config.toml
d_model = 256
experts_per_token = 3
d_shared_expert = 0
activation = "swiglu"
normalize_top_k = true
balance_bias = false
norm_eps = 1e-05
tie_embeddings = true
grad_clip = 1.0
Below are experts of layer 4 (counted from 0) of a mixture-of-experts language model. Rows are named router (the router's row for the expert), gate (a neuron's input weights, with its number), up (a neuron's input weights, with its number) and show model dimensions 0-255. Each number is 50 + 15 x the weight over its row's rms, rounded and kept within 0 to 99.
Before each expert's rows: a language model's description of what the expert responds to. This comes from a sample of Wikipedia text that the model never trained on.

# expert 40
What it handles: Verb endings ed and ing and whole past verbs after he/who/and in biographies, such as welcomed, moved, qualified, joined.
router:55 56 52 72 60 39 48 49 31 39 44 36 61 25 41 69 29 49 46 44 59 26 49 52 39 83 71 48 47 49 34 53 49 60 53 37 36 49 36 39 60 56 54 42 37 83 40 59 32 61 60 42 35 68 41 45 46 71 37 70 65 73 35 56 45 63 29 65 40 76 41 35 61 59 34 56 32 34 51 40 52 44 29 63 14 35 67 32 49 42 54 31 71 40 44 35 67 43 40 81 13 43 76 44 31 58 45 48 48 51 68 44 29 45 69 30 58 46 52 53 74 28 87 55 30 60 52 65 37 53 76 54 49 34 37 32 48 65 59 72 42 48 73 60 11 73 64 29 49 38 71 66 62 30 57 47 60 46 66 15 39 57 52 63 54 44 61 62 48 59 70 63 78 57 84 49 41 38 56 59 46 58 53 45 65 34 46 37 54 61 69 59 30 32 47 79 47 31 71 39 58 47 72 52 36 54 59 46 50 60 84 33 51 74 48 39 46 43 67 49 49 18 45 53 48 51 66 57 53 32 07 67 22 45 60 47 59 44 37 62 82 65 50 50 43 53 70 78 38 53 42 52 29 91 38 37
gate0:42 66 39 71 44 59 49 76 45 43 45 50 42 63 59 13 36 35 48 42 49 33 54 52 85 35 30 50 58 42 38 34 68 46 28 64 52 57 68 59 50 40 56 36 15 54 40 51 27 72 74 50 86 93 60 30 57 48 39 35 48 34 59 54 36 45 63 47 55 54 59 28 69 47 71 53 51 38 24 42 71 78 34 47 28 49 52 55 51 45 43 42 25 59 63 32 42 71 50 48 40 62 57 62 48 27 60 46 34 75 44 33 22 37 44 60 49 93 36 53 62 22 39 63 39 67 91 64 44 42 57 26 37 51 51 55 47 34 60 21 90 42 51 35 65 48 39 33 48 56 64 37 62 30 43 30 51 28 64 47 48 48 39 66 65 38 71 30 56 37 50 87 23 35 41 34 74 54 37 42 27 49 34 32 25 48 31 68 66 73 57 26 67 35 39 44 42 44 46 55 68 43 54 50 18 70 58 48 57 67 32 30 38 55 57 48 60 45 68 39 33 54 55 58 47 47 61 54 64 65 65 43 63 62 41 51 69 40 55 44 19 50 44 55 22 43 65 69 36 50 48 56 54 45 31 25
up0:40 29 36 58 93 51 46 72 73 34 45 29 35 41 50 39 62 40 49 38 27 35 48 73 70 74 51 45 51 23 53 16 74 43 73 33 63 42 50 50 66 49 47 66 50 68 51 29 62 52 45 64 69 54 63 34 48 65 51 54 37 26 35 63 35 16 52 49 72 49 49 35 67 66 62 47 37 53 41 19 78 58 46 49 52 24 66 41 54 68 52 40 59 63 56 64 41 45 36 69 48 63 61 40 40 66 85 59 67 39 54 40 48 67 33 78 72 55 44 56 44 53 63 79 72 46 51 49 43 85 45 22 65 50 58 60 68 65 44 32 52 64 08 58 36 61 49 45 56 43 38 39 62 33 54 42 91 34 66 55 60 57 51 35 37 49 31 51 53 38 54 59 33 52 61 58 32 53 60 36 12 60 47 43 47 40 27 58 46 68 54 31 49 42 56 67 42 57 38 76 85 55 53 48 28 51 35 50 46 58 46 38 84 40 43 56 34 61 37 32 43 51 65 38 77 21 58 45 64 60 58 61 27 61 16 54 46 32 56 61 39 58 34 39 34 89 50 30 57 48 43 47 50 70 22 33
gate1:37 58 55 72 75 22 31 49 44 60 49 23 70 35 37 49 47 46 52 64 26 37 53 38 66 64 70 52 60 47 66 43 67 68 49 31 69 70 45 53 61 20 68 56 35 40 26 64 56 74 69 39 45 69 58 56 52 54 33 33 38 48 51 59 52 58 69 54 48 73 30 39 76 28 73 72 28 68 44 36 50 29 56 32 33 60 38 40 80 74 36 47 54 47 52 56 54 31 66 52 74 66 61 49 35 51 51 69 50 69 34 62 18 70 43 38 49 58 60 45 46 44 47 85 41 51 80 54 58 44 67 34 44 77 65 35 41 41 39 23 59 37 25 52 64 50 48 49 53 32 51 65 66 44 40 58 49 32 72 01 64 49 29 29 58 25 40 70 54 35 37 39 54 62 54 73 34 49 43 85 41 71 43 47 47 54 34 62 81 52 43 33 51 28 30 57 40 51 37 47 45 40 69 43 55 49 67 45 41 54 50 51 72 47 58 36 55 78 42 69 42 57 65 02 56 59 48 12 25 56 63 42 30 49 77 48 67 46 55 64 53 38 48 67 47 63 64 49 57 52 66 60 49 86 34 58
up1:48 34 71 42 73 37 54 31 43 53 38 13 24 80 60 80 68 70 69 61 34 51 42 17 36 54 14 32 37 53 46 51 56 51 62 40 49 44 62 41 39 58 41 44 93 45 64 37 61 38 39 65 44 21 53 57 47 41 54 74 48 54 63 46 47 54 55 31 44 38 50 19 12 34 37 61 41 34 46 31 50 64 38 58 51 45 61 58 44 41 74 61 49 36 70 54 79 18 54 70 52 23 45 58 51 49 52 50 33 42 64 46 55 63 72 60 62 48 61 58 59 50 74 42 65 50 49 64 53 38 33 65 78 45 48 47 61 43 21 60 47 64 63 73 43 56 47 31 46 81 42 48 88 68 81 46 67 43 53 72 50 62 44 42 48 65 47 71 45 56 53 72 55 59 37 42 56 42 86 23 46 43 60 50 50 51 53 37 60 54 31 57 75 85 45 42 79 58 54 79 26 53 61 52 64 53 55 54 49 50 51 46 60 63 58 39 39 57 45 41 68 76 64 97 43 33 41 71 54 48 17 53 43 51 46 43 11 68 35 45 53 53 62 59 68 32 56 57 38 41 44 60 52 34 43 18
gate2:45 38 51 71 58 51 47 42 52 55 47 33 38 67 71 47 46 53 73 50 49 62 49 33 54 76 69 42 44 54 64 48 60 57 83 15 19 50 66 39 58 38 32 56 34 33 57 34 27 19 41 01 86 66 48 48 39 49 36 20 44 47 30 49 40 64 56 46 70 56 84 27 66 63 35 54 58 58 41 72 47 55 53 69 67 24 38 25 71 56 50 52 76 52 56 49 51 44 72 69 42 21 52 29 25 51 55 58 30 34 59 45 60 60 43 35 59 18 60 60 41 41 54 62 46 58 44 48 29 64 73 52 36 42 40 38 61 73 39 36 42 57 66 44 48 37 68 20 68 64 50 50 57 39 42 64 31 60 57 61 45 32 47 58 24 41 42 40 59 46 56 24 61 88 55 44 64 60 49 35 69 62 69 45 51 24 35 46 48 63 45 62 53 51 36 30 44 53 27 55 63 66 51 50 53 53 37 58 74 78 56 55 39 34 56 34 34 63 30 37 38 59 50 48 38 06 35 44 64 73 60 73 78 27 56 52 78 47 47 28 42 55 48 74 55 68 65 66 27 68 28 51 59 74 50 34
up2:43 50 48 62 45 50 54 46 50 57 53 46 44 75 41 45 62 48 79 50 50 66 36 42 41 54 77 37 33 71 59 45 64 73 71 24 29 44 64 41 47 35 11 68 66 48 52 32 33 31 36 22 85 57 48 51 54 51 39 27 76 53 41 43 52 29 51 44 65 58 89 29 62 55 47 79 71 39 54 58 36 49 64 74 67 33 46 20 79 47 65 58 56 51 52 51 63 44 76 47 44 11 53 58 19 68 43 65 41 07 41 54 55 49 31 16 50 33 55 64 51 38 61 58 30 46 42 60 51 65 59 55 48 51 39 62 45 62 24 36 64 45 69 48 46 45 60 53 78 80 41 52 68 37 67 66 37 73 58 46 48 12 61 48 30 46 55 55 48 47 55 31 48 64 64 57 53 83 49 37 62 52 61 44 42 33 59 56 43 57 45 70 57 45 35 59 63 49 29 36 66 64 56 37 52 40 33 65 69 95 53 44 42 30 43 29 38 52 57 53 28 52 48 64 48 04 53 50 59 73 51 52 70 23 66 46 57 43 21 27 45 53 63 67 57 59 52 69 54 57 44 47 60 85 58 41
gate3:80 52 59 45 41 29 46 21 85 38 33 34 49 51 51 68 58 36 37 48 35 49 48 50 46 43 32 45 26 43 56 39 65 24 45 45 49 57 54 55 67 56 44 67 64 61 40 47 38 60 67 49 66 32 41 51 39 53 71 41 65 47 60 42 72 48 11 40 32 33 72 50 13 32 75 55 22 57 67 51 51 44 64 41 69 42 26 51 58 32 25 42 56 66 58 28 34 38 53 53 59 00 49 50 60 08 95 65 52 58 45 47 41 70 29 23 45 49 55 36 33 33 60 26 49 70 56 53 32 55 69 63 35 52 42 33 46 83 64 47 47 63 18 69 23 41 43 42 58 48 67 56 48 46 42 36 44 37 48 39 42 49 51 56 60 62 61 64 42 51 71 54 63 62 55 53 49 50 61 60 37 65 80 37 59 42 51 73 34 48 43 67 71 52 37 39 46 55 34 34 66 62 24 45 39 30 48 58 60 42 71 57 39 75 37 53 43 71 66 57 47 37 86 61 25 48 45 41 65 57 53 09 62 55 52 69 52 56 30 57 88 48 32 64 67 75 47 59 55 64 52 37 40 70 56 59
up3:48 47 36 58 59 59 42 46 57 45 37 82 46 31 57 50 30 57 87 33 42 58 56 53 64 37 50 38 46 45 63 75 57 28 57 39 70 68 27 61 46 28 47 51 22 45 51 52 74 63 20 57 50 70 39 43 57 83 33 33 45 64 43 40 31 56 43 75 45 55 56 51 28 59 52 20 46 73 69 56 49 70 53 28 49 50 52 49 39 58 70 39 54 14 73 41 66 37 47 42 35 39 73 48 12 51 54 48 18 50 61 36 57 57 56 59 60 56 17 75 30 68 58 35 40 34 60 33 19 73 32 44 36 59 77 40 35 64 54 37 29 42 64 41 50 63 49 39 38 65 27 32 48 45 64 66 77 41 68 78 54 49 44 66 40 45 35 59 47 39 82 55 41 58 17 38 43 56 56 72 88 51 59 48 47 40 27 55 29 49 36 56 19 36 60 40 34 48 59 63 48 39 47 30 39 52 69 70 37 42 42 21 26 60 53 44 55 35 46 48 54 61 59 71 82 32 52 52 58 12 80 44 43 25 57 48 71 78 66 58 36 42 48 49 57 52 58 30 61 52 59 44 66 38 45 33

# expert 33
What it handles: Main verbs and past participles after to, was, be, were, such as use, given, awarded, conducted, often followed by a preposition.
router:70 17 36 59 58 58 68 67 42 28 72 36 65 36 46 43 52 64 29 39 53 43 70 52 51 40 76 32 33 25 37 79 47 39 46 40 23 29 41 49 44 42 62 49 24 61 47 42 36 55 43 42 59 72 55 47 49 79 68 62 27 50 65 34 72 50 33 64 55 74 27 43 31 16 52 62 59 30 75 82 65 50 27 48 42 50 72 50 47 66 55 34 72 59 60 43 46 51 35 63 39 48 52 50 59 72 36 75 38 39 85 60 33 32 50 35 69 39 41 65 73 27 67 36 63 60 63 79 26 46 75 56 48 54 38 58 24 42 64 50 54 70 82 33 32 47 57 47 20 38 52 58 72 41 51 44 57 66 64 67 52 26 52 42 36 33 58 46 37 54 25 34 58 42 38 59 55 55 62 33 47 55 46 15 62 21 50 40 47 72 54 42 41 34 27 63 48 71 43 50 42 56 71 42 50 59 61 47 54 67 58 27 66 50 42 67 44 35 48 63 48 45 68 53 54 47 76 40 81 12 75 71 52 63 42 24 50 67 74 66 72 71 58 78 66 49 49 53 47 58 57 58 41 69 43 50
gate0:50 66 60 57 57 35 48 56 57 82 55 45 55 31 88 53 52 80 68 43 63 70 47 47 44 80 65 47 49 45 35 71 19 68 36 50 69 76 75 49 50 58 48 61 41 74 64 71 31 68 59 59 77 69 63 26 16 67 44 39 53 71 33 49 44 42 46 24 67 58 58 45 64 53 56 37 73 71 51 35 43 53 44 32 46 36 33 33 52 41 52 50 86 52 20 47 38 74 62 51 50 22 59 30 48 65 67 42 39 72 63 45 66 47 27 48 52 54 48 65 57 52 67 76 56 62 51 32 73 62 53 47 37 44 54 48 79 89 67 68 57 45 47 39 37 51 63 56 34 52 56 36 61 69 78 42 75 59 29 31 62 55 57 48 37 55 52 42 41 23 39 44 70 73 56 72 44 54 52 50 50 55 52 53 53 24 53 71 44 36 68 50 56 34 55 58 43 62 75 68 37 50 78 45 54 59 63 34 41 68 40 32 77 74 97 40 32 24 31 31 53 47 42 65 52 53 22 54 60 54 58 36 56 26 53 64 68 43 71 65 53 56 43 32 48 56 61 49 68 72 54 51 38 59 29 82
up0:54 44 46 42 62 63 42 48 78 48 27 48 48 64 38 52 57 79 51 45 63 55 76 39 74 73 52 52 70 16 60 36 87 30 51 50 47 40 65 78 43 29 51 53 67 43 39 53 44 48 28 27 52 19 38 79 71 38 46 56 55 24 56 36 32 56 78 81 35 68 37 60 47 15 58 74 53 62 27 48 45 56 60 47 42 59 59 47 54 42 50 62 49 16 46 70 70 57 46 56 30 52 54 56 51 38 55 54 31 69 28 55 77 55 58 47 49 29 81 23 40 21 34 22 26 68 35 38 64 34 80 50 38 69 37 49 54 36 38 41 40 45 63 47 72 68 55 77 42 51 60 59 43 44 51 51 32 33 62 60 29 35 40 51 56 43 50 34 58 97 40 59 25 49 24 36 48 46 63 79 23 83 56 46 54 57 44 46 61 56 45 38 51 45 61 45 47 47 39 38 62 59 52 49 41 49 62 56 35 47 44 65 46 53 21 83 50 46 52 70 62 56 48 54 57 55 42 51 37 71 41 33 60 43 63 13 60 53 16 52 56 48 51 49 88 38 77 60 47 69 54 25 47 54 68 44
gate1:41 37 46 61 54 55 58 43 44 43 58 66 51 47 65 62 76 54 67 44 35 38 63 30 40 42 56 38 58 49 72 60 52 45 51 67 51 63 70 54 52 34 45 74 44 17 54 69 62 30 47 61 67 40 46 81 67 35 42 38 46 57 52 66 46 53 48 64 58 30 80 43 71 57 44 45 55 59 30 74 30 38 53 66 71 53 70 36 25 14 58 34 50 55 83 23 59 57 52 09 48 57 64 62 61 58 74 61 74 41 79 58 37 37 55 36 76 55 27 56 88 18 54 13 34 55 55 54 71 36 59 44 86 30 52 50 61 50 37 42 85 64 54 48 44 69 40 41 74 51 63 50 43 48 53 27 41 40 42 58 56 56 61 42 14 55 84 56 42 38 64 34 41 67 28 41 49 69 42 62 53 33 71 55 81 50 51 33 55 67 76 71 58 56 53 43 29 39 63 58 61 31 60 50 24 63 54 42 71 77 64 49 47 46 22 22 62 51 51 49 71 41 42 54 58 72 49 51 77 22 62 64 50 42 42 66 36 45 59 58 50 43 46 57 73 46 45 40 59 23 70 43 66 45 42 29
up1:44 45 47 47 82 72 40 45 50 51 54 27 60 50 43 32 41 53 86 47 46 51 57 48 26 41 28 58 48 66 41 76 40 46 83 64 60 54 58 51 39 67 79 97 11 23 62 44 46 47 52 40 54 61 18 42 70 50 46 32 25 83 61 22 52 49 45 62 63 38 52 46 77 29 58 53 47 49 40 77 34 32 45 55 65 54 63 71 45 50 35 54 36 65 56 15 54 61 47 24 64 37 70 35 71 58 54 73 58 62 83 44 35 66 48 50 32 57 23 44 59 24 61 22 44 71 49 36 47 43 64 58 59 55 51 33 28 46 39 40 55 72 45 46 39 61 63 35 63 56 36 60 37 49 45 50 50 27 64 66 44 28 34 60 57 77 83 41 52 51 64 59 47 55 53 52 42 46 61 40 61 61 49 62 78 49 36 51 59 64 56 70 68 47 63 39 41 55 64 29 76 21 64 43 38 51 59 51 88 41 45 68 31 69 29 46 73 39 28 56 68 38 37 54 70 57 43 23 86 34 53 56 42 36 55 57 43 46 53 49 27 66 46 59 48 50 35 59 56 28 85 45 53 50 28 35
gate2:61 39 67 34 74 45 52 55 26 92 53 36 45 33 75 57 28 42 43 48 50 51 33 60 35 36 29 43 81 36 57 72 59 41 73 32 36 28 60 63 45 78 27 49 66 73 38 60 48 45 08 66 65 55 56 56 64 60 62 32 42 50 26 39 57 42 47 80 49 40 52 59 33 77 29 63 60 54 67 39 71 15 57 83 51 67 81 78 47 36 45 66 54 61 49 30 59 64 56 25 38 58 66 39 47 51 59 45 56 43 48 56 78 48 34 48 28 41 55 64 51 60 51 51 39 33 47 58 46 53 43 56 55 42 67 77 28 64 27 60 59 25 64 64 57 40 56 79 47 40 39 54 66 60 67 14 54 76 30 45 44 56 71 62 65 48 56 21 38 65 70 39 64 42 53 40 41 21 66 69 64 69 38 50 69 59 67 62 48 51 46 61 50 56 76 60 24 43 57 55 54 60 66 56 39 34 47 51 24 45 95 67 53 30 52 41 61 40 51 17 50 51 47 59 66 71 35 73 65 43 42 30 46 58 45 43 41 44 39 19 26 61 51 59 49 44 61 64 32 74 51 44 59 59 47 60
up2:32 51 56 62 25 48 43 40 72 18 55 68 37 73 46 23 56 70 53 49 32 49 41 67 66 45 41 51 13 65 41 40 63 67 21 56 50 64 41 45 39 29 68 62 45 40 64 40 61 56 60 37 49 52 42 74 47 45 52 61 85 55 50 62 56 59 67 35 53 73 40 46 48 37 74 45 43 61 48 45 26 89 36 35 46 34 32 18 32 50 43 46 52 36 24 72 66 33 56 76 70 67 53 54 70 54 42 70 55 72 59 25 32 57 49 45 73 68 47 51 55 53 52 59 83 69 52 54 39 51 45 38 39 52 30 25 67 34 51 57 34 88 30 54 38 45 35 25 39 75 69 45 50 27 44 63 42 14 62 54 57 49 28 22 66 60 60 66 62 59 39 31 15 48 57 84 48 59 60 34 47 33 61 64 34 55 43 56 67 54 54 40 35 62 39 59 81 71 57 60 48 55 26 61 39 49 14 45 78 47 28 51 68 54 43 58 10 68 47 68 61 63 59 33 39 37 54 40 53 53 46 61 39 47 46 48 35 43 59 35 64 48 44 41 50 64 49 20 50 50 29 64 18 45 51 41
gate3:30 29 32 66 73 53 39 63 62 59 45 48 73 58 39 51 58 55 31 68 50 48 72 40 49 28 38 34 59 38 26 77 37 59 38 41 42 52 68 16 67 72 48 59 46 37 10 67 49 84 86 54 62 77 65 52 73 60 59 50 23 53 52 51 69 49 48 57 53 45 58 50 42 38 45 56 48 40 29 82 44 36 65 38 56 54 44 39 65 43 34 33 62 53 63 22 48 42 61 71 37 31 52 62 49 37 39 43 62 47 39 31 53 62 55 28 43 28 34 47 75 27 63 44 48 54 59 28 38 27 60 54 44 40 38 71 60 36 67 63 60 75 72 43 29 20 46 39 29 58 77 43 37 52 53 45 62 57 65 69 37 50 54 57 69 38 65 51 43 28 60 49 68 54 51 49 32 41 50 35 30 68 50 49 55 14 46 28 56 80 48 27 47 30 30 45 42 42 63 40 46 43 92 19 52 45 75 27 56 80 32 42 52 41 55 24 38 29 58 80 72 42 47 64 81 43 41 48 60 35 42 55 77 39 74 44 69 61 26 52 73 51 40 71 64 50 62 67 58 39 53 40 52 60 59 48
up3:41 28 53 47 43 53 63 62 82 33 49 50 67 52 41 46 53 39 46 61 50 63 85 32 76 54 43 30 40 49 44 57 63 64 42 51 58 49 51 24 50 79 34 41 46 21 31 83 41 65 75 59 49 62 36 38 47 58 52 42 64 24 34 59 68 44 47 58 68 61 51 37 24 51 44 50 33 34 15 84 46 53 63 43 51 60 51 59 47 52 51 16 71 65 56 08 49 84 53 69 52 54 48 73 39 45 42 48 45 54 31 33 48 56 46 54 45 59 29 28 71 37 50 12 79 48 59 41 52 25 76 54 49 48 36 59 47 53 84 57 50 82 71 50 33 59 44 36 61 46 68 58 56 53 39 59 37 59 57 36 13 46 42 68 55 58 60 39 40 27 44 34 30 38 32 49 66 66 56 58 42 47 66 66 46 32 76 49 64 89 51 41 65 24 46 46 39 60 38 36 42 54 65 36 62 66 58 53 46 80 59 21 41 56 47 27 53 43 68 72 59 51 43 50 49 35 67 52 46 27 55 14 72 47 67 59 54 65 46 40 51 51 21 72 63 58 63 66 49 21 62 43 81 63 66 50

# expert 51
What it handles: Category nouns in biographies and media articles after adjectives of nationality or genre, such as band, album, film, football, journal.
router:48 33 58 30 62 68 23 36 40 38 33 66 59 45 45 73 49 61 53 32 29 35 52 68 63 65 50 83 56 55 37 54 15 26 51 56 49 38 57 49 37 51 38 54 47 27 57 75 00 52 83 51 58 55 41 55 46 55 35 49 33 67 57 59 45 34 41 36 57 33 65 30 60 58 41 35 54 35 35 40 74 78 49 66 40 44 27 53 46 15 62 39 62 43 53 35 50 58 52 29 30 44 53 38 30 64 42 66 73 21 62 47 55 71 47 65 40 30 58 51 39 60 41 62 84 45 65 35 26 37 78 27 22 44 61 28 54 64 71 18 53 75 46 73 25 52 46 54 72 37 49 47 38 37 59 60 47 43 59 55 38 38 61 77 44 61 08 55 59 52 52 43 28 17 60 36 44 43 35 53 46 59 79 37 45 40 34 61 55 42 62 34 68 48 53 57 56 21 71 19 39 33 64 38 44 42 45 39 63 53 42 67 34 14 36 55 61 47 46 39 69 38 50 57 25 62 36 52 80 78 33 47 45 57 34 60 28 49 61 36 36 37 51 43 32 46 62 44 42 51 61 41 60 44 50 52
gate0:49 26 70 53 54 72 48 49 41 49 60 40 51 57 65 53 44 35 78 47 54 23 53 58 54 23 52 29 53 52 43 48 51 60 38 26 72 45 25 21 57 71 69 39 47 51 64 61 51 59 73 51 70 54 44 59 58 50 28 68 19 73 63 45 37 50 31 36 55 68 55 48 45 29 26 61 39 62 24 41 74 30 44 42 37 45 59 59 63 34 61 29 12 39 58 54 37 17 45 64 25 38 37 40 40 57 65 59 57 46 39 21 46 41 66 48 31 59 46 55 57 59 56 49 65 55 41 28 57 48 47 50 44 33 52 62 28 35 77 26 67 56 63 48 38 43 70 28 50 51 29 37 35 50 93 46 41 61 27 48 78 32 36 77 68 48 08 61 65 65 55 35 52 46 48 39 39 39 70 23 48 74 61 53 60 38 57 53 69 65 68 42 56 59 71 77 53 41 41 63 32 54 86 43 42 49 01 45 30 31 37 51 46 67 55 59 24 78 56 48 57 51 47 57 45 62 53 42 61 31 57 80 37 55 44 15 35 71 37 41 47 60 27 52 11 54 52 47 65 42 58 56 44 55 58 54
up0:45 61 49 57 30 16 43 58 49 57 60 56 39 45 43 49 45 75 23 52 67 71 56 59 52 78 57 47 57 06 58 67 61 41 57 59 47 74 36 53 38 42 43 55 56 25 38 27 57 34 18 51 31 57 43 42 55 28 61 72 84 28 50 47 70 33 50 66 49 33 49 53 56 59 75 57 64 44 66 60 37 30 58 39 74 28 73 28 57 59 37 86 72 54 42 40 58 69 32 32 58 54 59 65 55 32 51 55 45 62 56 50 54 56 21 52 46 63 55 47 33 41 40 46 56 36 49 81 53 26 48 68 43 75 46 71 63 60 19 47 25 44 52 38 56 51 38 85 48 57 36 60 70 54 16 58 46 51 44 38 36 73 90 31 48 48 71 41 30 31 63 54 46 56 37 65 38 56 50 68 30 59 52 44 35 70 44 52 36 26 25 43 51 40 33 57 40 60 46 36 64 51 23 52 67 44 58 72 59 72 54 55 71 25 37 51 79 59 39 38 25 48 31 56 49 55 47 39 29 69 31 20 51 64 47 50 88 59 55 37 68 51 77 56 83 17 50 51 42 55 37 48 57 48 38 43
gate1:60 66 31 62 55 65 49 63 60 64 32 62 61 40 50 60 27 29 58 56 51 45 28 42 69 19 41 84 46 50 44 45 48 41 47 44 60 75 37 46 59 47 50 30 48 16 75 60 52 21 50 66 55 26 34 48 38 59 75 45 64 51 24 25 45 65 51 46 29 37 53 78 49 54 39 46 37 51 47 62 48 67 45 40 43 56 55 59 54 12 36 39 61 58 44 59 55 70 48 54 61 39 49 42 41 82 40 48 44 51 51 81 47 65 57 44 34 39 57 45 53 40 63 61 36 61 56 26 56 35 57 51 44 39 06 39 57 75 69 38 64 52 45 85 21 48 66 75 42 42 54 42 28 48 56 75 59 13 68 40 47 56 56 46 59 45 43 56 42 47 30 15 58 67 49 33 39 71 30 74 52 64 55 82 40 75 56 70 59 64 50 64 64 27 92 56 41 45 50 57 61 29 72 38 47 50 29 32 33 48 29 57 45 81 08 58 67 68 58 60 35 66 49 51 53 50 63 62 62 55 38 64 85 45 51 40 46 56 50 15 49 51 71 31 36 50 36 23 42 30 50 54 43 44 47 75
up1:44 43 55 53 45 53 36 62 53 55 47 44 49 24 42 59 50 36 58 44 43 68 43 27 46 45 01 65 34 90 37 53 57 33 48 57 37 61 54 28 45 44 42 28 41 24 76 59 48 18 50 47 56 20 39 60 53 46 93 73 48 50 45 39 47 60 34 60 38 60 68 79 60 56 31 47 51 54 45 63 67 45 46 33 49 48 71 36 57 52 42 47 54 55 69 66 66 87 61 68 46 38 48 15 40 57 65 63 57 39 56 68 52 61 20 70 39 29 33 49 54 57 25 67 56 40 53 28 15 50 43 49 36 36 17 44 52 81 73 53 50 40 33 50 46 36 57 72 60 73 42 44 25 34 43 61 42 54 58 71 44 39 36 73 52 71 56 48 33 80 43 32 50 46 56 58 47 58 46 84 80 61 54 80 42 60 31 39 58 49 43 73 72 34 86 32 54 31 44 62 41 41 33 41 36 63 33 35 24 46 33 59 59 66 47 95 59 70 46 78 51 42 49 58 52 50 40 57 68 72 47 38 51 61 47 45 59 49 55 53 32 31 59 53 47 87 50 42 66 25 40 54 53 48 44 62
gate2:81 60 45 45 59 50 35 63 65 38 28 68 64 29 44 57 42 28 37 45 79 32 31 41 55 54 33 57 57 14 40 33 34 56 37 72 67 79 54 22 21 65 38 51 48 42 25 27 56 75 51 45 58 49 50 46 66 82 36 64 45 38 44 41 50 56 43 38 57 38 50 35 46 48 53 69 37 52 52 50 70 39 51 42 51 50 54 60 44 59 52 49 66 46 56 56 32 47 34 40 65 38 43 55 44 60 68 50 68 72 49 68 61 38 54 29 56 31 84 47 69 46 52 21 49 83 31 27 55 42 51 58 37 30 67 19 82 63 57 36 77 47 38 41 31 44 46 47 33 70 65 34 50 50 33 28 75 25 33 34 55 14 45 33 65 32 42 64 41 50 37 46 36 64 74 40 40 43 71 63 46 38 79 70 61 49 55 59 39 40 84 45 42 42 40 64 46 22 44 08 74 45 64 61 66 47 36 35 21 41 30 58 51 50 56 37 66 65 70 24 60 51 36 44 37 92 45 56 87 32 32 38 54 68 43 63 44 55 29 52 55 48 59 65 46 44 41 60 35 70 43 48 36 61 42 47
up2:38 56 52 53 94 55 53 51 44 79 56 56 55 34 29 68 39 46 37 47 53 55 43 57 17 58 54 54 22 61 50 42 89 75 51 58 64 46 74 31 29 37 16 19 61 35 45 71 50 67 42 59 37 11 40 49 59 54 71 54 42 22 45 63 76 37 54 57 70 53 48 40 50 65 98 38 21 76 53 39 63 67 65 58 45 56 67 48 58 50 62 56 54 48 51 47 43 38 45 29 38 22 49 88 68 36 55 63 56 67 62 62 52 63 41 39 55 58 27 48 51 46 46 62 53 50 38 85 48 56 43 57 27 50 68 51 83 31 58 39 27 66 52 37 51 30 40 49 60 57 60 48 72 61 32 50 49 51 57 56 69 43 39 55 43 21 57 33 37 39 84 64 46 59 47 53 42 07 49 62 19 58 20 56 42 46 65 40 62 41 48 72 46 49 59 60 63 46 56 64 67 63 21 62 54 43 53 30 53 68 71 45 43 30 54 54 55 32 50 42 63 18 62 53 40 54 80 59 46 53 45 42 45 61 77 33 45 42 44 53 60 65 37 29 31 56 71 59 33 46 25 72 64 42 34 55
gate3:59 66 23 55 38 29 67 53 52 73 24 55 31 69 41 71 56 74 42 37 47 40 70 61 59 66 41 67 62 42 55 37 65 58 68 45 52 22 50 25 29 30 42 32 66 58 51 59 48 50 53 65 77 70 51 23 79 38 61 63 57 53 46 42 57 36 36 45 48 28 27 53 63 81 35 34 30 34 63 45 63 33 34 46 40 45 24 25 55 46 41 39 34 49 50 69 36 43 64 39 56 82 41 61 57 64 41 33 62 43 63 61 51 25 46 61 30 50 33 63 29 23 44 64 43 40 35 47 48 72 68 64 48 39 31 72 78 53 53 37 52 72 37 42 44 73 70 19 54 66 26 36 69 52 87 66 43 56 68 43 22 63 44 27 70 54 56 30 48 56 53 48 46 68 27 53 41 46 42 53 46 82 55 72 33 56 24 34 46 32 26 58 35 28 50 34 52 30 70 55 39 41 51 48 46 44 49 33 74 31 54 59 34 45 40 46 20 43 37 56 31 21 63 53 72 43 36 55 54 63 47 40 35 70 33 24 63 34 65 50 38 75 65 44 52 69 28 40 38 56 55 46 59 93 44 44
up3:50 62 68 66 47 63 43 45 52 53 25 39 48 12 39 77 37 50 35 71 69 48 64 30 55 16 43 62 46 66 48 78 53 51 37 62 57 40 52 39 80 58 52 68 68 11 39 47 55 65 40 46 46 64 58 31 44 44 43 61 42 61 58 72 63 52 65 60 69 60 55 37 66 41 30 79 44 33 54 38 37 53 51 16 24 65 60 32 42 53 68 44 53 39 72 61 56 59 21 33 73 39 52 68 73 52 46 43 53 47 60 63 51 58 46 39 52 53 46 51 51 80 62 42 52 75 51 63 29 51 35 55 37 47 67 51 58 50 66 56 57 66 41 58 48 56 32 49 38 48 58 49 45 82 57 45 42 57 64 43 53 13 39 37 47 49 68 53 31 43 63 61 54 44 57 62 61 38 26 16 40 62 37 41 51 52 79 49 51 33 60 36 68 43 36 53 44 28 64 27 75 18 46 37 61 59 33 54 37 39 48 31 51 45 42 43 40 99 81 83 78 44 76 29 76 33 41 37 33 53 17 15 33 51 49 32 52 39 51 70 22 48 46 48 62 41 54 13 57 22 37 59 56 48 41 60